Below are experts of layer 4 (counted from 0) of a mixture-of-experts language model. Rows are named router (the router's row for the expert), down (a neuron's output weights, with its number) and show model dimensions 256-383. Each number is 128 + 32 x the weight over its row's rms, rounded and kept within 0 to 255. Numbers have three digits each.
After each expert's rows: "raises" lists some tokens whose logits its average output raises strongly, later layers aside. This comes from a sample of Wikipedia text that the model never trained on.

# expert 1
router:138133137114123139105088103163068089107157155114182117140048115133145091113142158123128114177156159086092113099105204083116144138153155059089110101142146105087122158105149085134165158073168140136117152175150124080137148109161124128110188140100156139176150112178096100172155198103136134172103139164139123103101138079105150109091133132127113116124097155089100167081171112119113063097104
down0:175110183132095078155107142125128183157121169134129140153164168150128173098153094101155086132147162097109148143078178085092150121133126091175113179150153117130156153137126153127140130106094099169065108152125131173146095126165157106134082119158156186140036106052118115097101075110153124151176188113107181154154128108070166169107145136111162101121117100186125129122136121115097192126089
down1:035050113120163125119126105116129111144095064162147099117147121148121150158154169107134131144101145134082081106165077135159123108113132136125154111109118121145186191130134144154051139107135139158138124073124145144128131137160100089157142123095125111128102085112080093106173132145126125141148088098090075056130109095110097143108145052088105103098141184152145104090196096156058106188081
down2:075065106119140116095081089130145139141113064174117169150163097165124146168170121101073165112122186138160104156115102166068079089116118159165134069186148149100099104154128158153129112125116090167118158162137097079130154157123103125121121167150107093119140069087130145141149105159123162066158124190116128152133062176083207144110105106157142086115123130127176147127074162085107122104152
down3:119160124108135119061132074150165121138079103164139135125123144082107141167089154184119119138123102123169142093143178168071166169077123119161176132113189188134161130124167139094105154150138111102139182122119160088164100129100071141116139114131100090164121156178138091156132138156126149117185090117087107201174134079140158112191186142116132120075117153093164171110104141088097183124115
down4:108144108135173120210148136124141122108116131141072091134110100100114113147119179080153165135115161136122116124169000160140145033107105148109099140140148152116099161144110110099046163152114078101123130098118112102116150179152150141158141146132066078106120144145152073164106057106126103203055113094111102186138139177190118109205151118125070117136087163147119199162111117170130116120147
raises: " in", " on", ",", " to", " with", " of"

# expert 7
router:134131159099190133122099126130121092081177170123184140145149107142171105075154183155147114137166153117114148104114194140102103106130175058128110154168151091096120137169122108131166119094126142119117137155149147101120116082189119101089119089065171167141136119150092123186092187093091146156086125116124062089126151043147180173130120152109099088189088159117117086139182096094133130146113
down0:117149120152153087115068131141121166130127196166130106146133116170127165086162081103144142146140211113099121137117143096145191128146086144137128133142156096192171115103098119180106138131101094115110123140128080142101045157149080109136099077123154156184134109121070103099121119047131141177161183088156178129129117092068121146112124092113120111132136108149172098163152150111092100140139
down1:121060111147162112157114116173114126137101080184095061105170092105077174117175183107120139167126121127095043087157125091153129116110126166163130140159143130100179189137119142176101103113138156182113139024076173136128136146178085059128118129093122159147118106112100085126139150169121146135202120107055109128089094140127098155072189144115116101095133162163154151098223127126099140175158
down2:120033151149124113138113132145134132141148099124091186130121085152151178164135133088070146127120137134155118176130116193081150095110091121182162118121112161127121088141140102151145121123160116150125169130101094039194116135117144146105137150136109094126144086070127100130150185163144158066187131189132083099126098182127145126136097157154120052103126168111125153123133187144177102132153
down3:159178120138139122098149083132182103111166122164181143095121137075132144131128137178191148095073122098133177092114219158120124138107170157150181141076123170154188101120125137080130131155138113142136177152118128106106134134158094141091143126090134098155137148204116129111185150117067181159173090141051085200184111083132106072167176149161109105092111122129149138132122125107095116119096
down4:162151103080169120215146093099178118115135108195084125137129152096088114145113143120146184112149175096113138122195043121092140108130099164128126142120121105109059156127072096091057189118057106078169161086157127150141125150183148164158143112133123107091107081135138077133094072138158110152039085091133123179170152129205150085164134073086068108105128130145108212147076153131124111106129
raises: " a", " and", " the"

# expert 10
router:133115152116139141150100069147068112111136151131171143123126096138137134125171178103120075176131111129105146098115185158104132144118158067113077148112148096121178121137138038117169120090140173104089119156128132137106162071166118135137195090084178196111150123152071121181097207102156148148118122153129114099118176100136122147076144156129111123200108154114092103096146113125157062083106
down0:183156150135132116129121123116118189181078180114135141138209136129110144076168058103127109129103111167130177126117204104134118128103052092165144175145140138116143127189161113092078087114097084145106064189118104138115125158205111145170115068166125166132127125114119112124119098100126086157129169101136139212150087097096159109149119140140152109119154131145197146124122088130079143162127
down1:036074085080139117118157129175091138110162085146142113137153132162101161139169200098125152145100158130111061114131071104144146089089097124175160153173152105119140128124101140131117095115147143175105075101119209098105143146158110064167170140142094134129108099123109075156126129135130082151146159116122134105156148123087116146113188052085151077075145186132121101096182063151082152172106
down2:100071130159152143113099109176124132151113104158108132119136136212126178096131101109068143096119152074128119141084067169041141125129105145165135084158079138154114094123163118168139120123150110157134172114114096076189118149157160172122156144108119089091128100106148085131132114152126129089179112170075098119115106174132162140164115137182116083109115171154146144109115143091145085088136
down3:145185129083165124081152092180130156099124063157159127111110114118060128108128130183100139091126119137172155114171211177137173128119173130186167122093149158169182136112167092086135161105141116117175164151102112170130118110130096123150163113105140148147132131177113136130172166117108169169149107111042084210138108128154097139199208152119090073095076112156187152111107096117081168083165
down4:140149103120119117196134094094148126135136112138074097135133131144125128156143147105159199097138184054091172140125014165127115153130085168128072104143135153112107157148108108173104133165057092116205157105099142144170084158141113173178159153152090129031155140149121101141146066186161113138090122120126118135163177147173165115179121144109096138154111125152116205145135144191148130086155
raises: " of", ",", " (", " in", "\n", " and"

# expert 9
router:177087201098143171174089088154119092065180162185152133110083130109146113068165159110095109142139112093099129117112209158094114168139154059123077103139180095102121169099098131090194125106091163077085108158136126108117140096153152049138158129051169161145110117145104171184105182105162118146099154146138122066111158116098143116124098166126083124128051136101136122114161076123113086133112
down0:144115113131140109159085143142136117169108164117120131130161159141119138124172094086104129094144154140144166159049219122128156139132085055071137167144127152121124123156095147142090149126083119199111067141097115127145137157128101132159122085148086146184114089090109097126126093063185111177161197097092122204157104087129117098147111139095135119111134141137140102139139107110101136158111
down1:074078125107154129118146144158126150139127064168160158088145148153137194083144181106121148131087105141098074131183078126166156068095162155158124102117159092134188192144145132138079101095123101182146092095126165150116098107166089074131169140131074121147107126057086110115110095200140183122136113132035134035129113146093128152075133115114087125099172146110114123133171138144084133161148
down2:063072127113122116107101081155100137165121079165147144132118102155098161148155129128098124127146150147140125151114093143076134086135095139166143070143110124101120082128169130152119103113102094137147161133149100104190153133108170138135155129125144103132143085101115110071171141173126162059178094163151101126156078188101133136142093106145119091078119169095149158106103164084164119095155
down3:139176143156163119078131125136157103129115115167159175073133126074095090101118104181130144136141117125146153124180192109118139153094166159169198071123140173156160093144147114026170142129150127101145188156102163117101043131147093108137135127095101148137163108187113110089135208142113177128159112114056131197152133119155127122140121171147113118138142144137180169083121148101058155110135
down4:129153113114170121207119150108168145112164131177111114099147155127105128141121150139155153095130180107139156142118000161118114097159123168133087125079125123117100129105097106143120187157105091092159147083103161141153126130137139180193174140121109124081131159141127092157158042131152111126024123066143122138179166176189163076164143126123106135154129131122095196136099167189170107084063
raises: " of", " and", "-"

# expert 12
router:119084182119142153136063086166075120130146138101177151095132091128125122115130182134130123177165145065123130059090186124102146150119124089103055111183190092091161181096113130116180103113112133145046071161125140103121119080161092128136139136074172155174069103084079151134092143111154110130070146122165121080115173099152140153127095192115100114144087136093101132108159113093124124118125
down0:143102176117099083161108174134088152111104192124128108120161135151106141110167128091153146132132148121156157128106197078081163136162110088148090175178133144180126096128111187141097134171100109165091104119139097113114085139155110151150112102137143155158123099057102098116131145118156100145157207094092142182147100080105131114097108119082128088101134105114132143136166155116095188092130
down1:073094122089065083115143123167105160155098091129127163109149119081099186086158165169123115133127082165105101136170074083142145106074119149128162104157151144166191212158123120147125090086136098141153079046137119162143167116114138080153164183113118097129131092117107106179169108185130174114162091155102097092111151175109089148111165095114122071114204189107107140151167088130105154224113
down2:107091090083159098117112121140120110127115086154125142124110106180112149164123134126065092161114157122126113175093142156051115134090086116145169109165129139175114130114167112153107140127132107134123157131128097088173125103134164151109168168124150101090170080084098103109158150147135122095183095196156086141186108171105145122104072105146137076136165150112158115120128158118122126107169
down3:126175107139109088127198115142156129103150107159188150089130053087107103111091121168157148133131133113155122062138195146139098157098174169155135140107121189154170159087150110071110135075147115096128154147047153055153130127134097092101097104120078060156145126166141090085171170140121160146188106134066103163151097096186109134187166144110128117120108125112140164130102125141081188119128
down4:116150069109187132197129129107189142161167134160069133120126135121133163162158158110146145116135174089123156144185000151114091110115146170133053109121109095107106129104121126106079132146088130113164177083124104142146180161169153218185127105154119117094128103170122060136118102134113120175054121084143128128164159190147127109190117101136072126107143152138117148154156118141159110126138
raises: ",", " and", " of", " the", " (", "-"

# expert 13
router:129122171091180149172087152146102110095189124136156116124065124139145105086149171130108159154147114125104145077103192100148122148125152057132091097180159065101143123107086086138161129072129148138108112168149136096123128105182092123126153059080199175154118087151100102164103172088105112151072127131144105108128109057108146190097127122112091107171083146134176112135154062118122110082081
down0:108110171164109096135056158161095170137128162137142106097172160174119138105193106093144090128116194103119116138059211099112126163117053101168116127133153110132155160156135136124106155108103106153082113157107150126157062129159120174146112076153039164175082111087092117106122119096225125135166146085108175184166113127081173134112173093084116140123087109150120140146131095144121186120139
down1:096037146127157078114144124125119129127150092158149093080157114162115148145191165128141119177120108114081095155158094109141105111102179155121170160113156102101176137129087118148092076072123119139122086079141144163107110189141113085168166131119143128076105098116113084112186126111131152143101113109081073059110151104129121146146119104081106098084165170170127114114121099095058143177116
down2:092087113128098156105079116152142093136098086134132174155148087170139154130172106134071157180117159130149138204112128164071113106123119137190180117149096139105115103137171150168101134109125104090156135097088113044171176137156185114147145169144087101089140081090121105135133143206103115094185102133130084161149081171119159138147123143165120096091142176128151113108109139083187108092151
down3:147164112110122118119140065183167094105123071182189195148117094127100141119107149189147112116113130136135168130153202135095115168116205143187170115140112166167173103103144106084120140127138148111163209169161140128105107131149090079106143115140140110130121107189127121107154131143138131112146136136085128209194156133153102100156160149123096098098117150121167173117083132107114145132186
down4:103159112108179121197137104128194120097162125195103124138100132117079100141100152126154160144134149110117126139188005149119120122115073160137089118124112112099118105145118155095097145163099079072137122088190129123135156157142119156151158089143098118099127132104145090137139088164169142144061159095123123141180140163177128134176114109115116122114108104153147208106125119150177132078086
raises: ",", " in", " of", " and", " on", " ("

# expert 2
router:100128132082182171133113129111076063097178130129144120139090145125111177099153165098110089150163147081071177083131182139101131109118158058074062138165166076121125128140084087130161130109148154101113102160180143082116162114175121080115126077107202173150168112108111161200095158075113134179093122155167085066119121058115186155086094130104073075173083162148147090118133128115140168147130
down0:156100154157150118139077185124058158131149160183124100111162106123137122113131061117111109158126149140114155141045203141089154139129100083132104147147133152091155127142079146124114147110117084158103100175133144122139115165190101111159098103142069161136068097087085114104123140083171129137130204104100131165145101133084166148129139107070177102134104108177138104104151108096141139126104
down1:097024109117142107138130101194105154132159103130123104111155136120092155115108157127117136159095122148092079125159045092173136091109143159150142114112138104134189192133100123176092108046140148148116097108138136165112140116174160085162189147108124164137128127094094085133182144174158161114141143119056093134115087156091112183108133073121111062070158161122101138104201146108127155198127
down2:099048173128139109118082115151123106143114085123125158146161091180148129136142133090060116129111099088120127160113103187049143087117069140171185112173097112089123103111162147159101127143112113150149132102122151092175123096104162124088138164131119104074145066107096125138124161191148149095170111147098121107137109171111165111141073112177126052093133154092148118139135156111140131115141
down3:165156122153140124092108117197141140110096092139172142102126138054092132096087157124180157106105150072143138144150186166111142114108193125183136086133138178162210126126149068058170082113188113097157155158132134133140072140137098107139118123116098121107114096172123130095138167146075143184148109135073118204166146123141168122131173175108137130142146116111171130104084139095122160131107
down4:113138099137144112164132074127166120119144101148063141142147150104098114209107187111145165091145176123100133120152023130167153112131114152158054090070138108121085109093102113108084143150045107083127190075145131148147147138156140164169159096137108117085122170145146068124100055147174105131014163078142118168147170138170145119172149066085090109116109147139131174174106133162163136079118
raises: " |", " and", ",", "\n"

# expert 6
router:181142163103153153177082149134108094125124126141190135107091185111151136105179130122153104168143149075097096103151196153084108141155145094139083084163140073074141119148113055160123126069143203107078134148136139113105149101186090074129112077063182172139125100098087179183114183083165147145140130121173109133152150092081120163142051120127104093138075139145123076100164106130155112127076
down0:144118120104188093143121128157086158153110149137120154114111148130138167072195130080135133117131139112088147135103176072099135135173069086146144131155166076140120133165099186133150122134106122150099092186146188142171076122185136137117063147211093182152094082069102105123121145103160111167146169075111155157166094160079158128112139131094089149138183108173124078173106131131130153149118
down1:110053127135130092119138107177166176172138117158091094107152151120107187090190167127122148161130146101108047132191070134173147093117106133143134109128098102135158179185142131147081104080130117139141119098138142169115113126110164083115154161125093110120140121130107049115161132184134142142149143117094122058105123121075151159093171067099149102074178165170110139073122114103099111158145
down2:131049109123138102108112080139154116148116073140115168133128118173118146152141111117058111103117139121151109181120119173088125095082117124174154082130099135071142062146138132147116121146122101139163152109101112087176131098102178132117149125104139123059131096109151144101133180135134139077152127185125090155136085150119176176162126137159143041100140151109170100124148162119138101088155
down3:133176111117184119098122078148148116143124098122169176087115105108138093067095122146129142075104127113121144126136167142128111154060176128164138111139163172177164128122126085092129157153104109134133169120091129124134114082170056151108143051107068159094148118166150099123167206100138176152169069125042090168149123086187113110153192133144137119091132091123161119072112122107091157130151
down4:132163091135170104133140116147151117122163080143084091109129158130158133172115215131145143115131153091112180123173012176189146098115110147128105137117154151134110172113092127151092148157085079073120148068121121133109124120159121153205120120126103126078147137171147113141119060153159117141053134092138098154110117132152151128149137101108086140113103111117112137179131152140145108115117
raises: " and", ",", " to", " in", " on"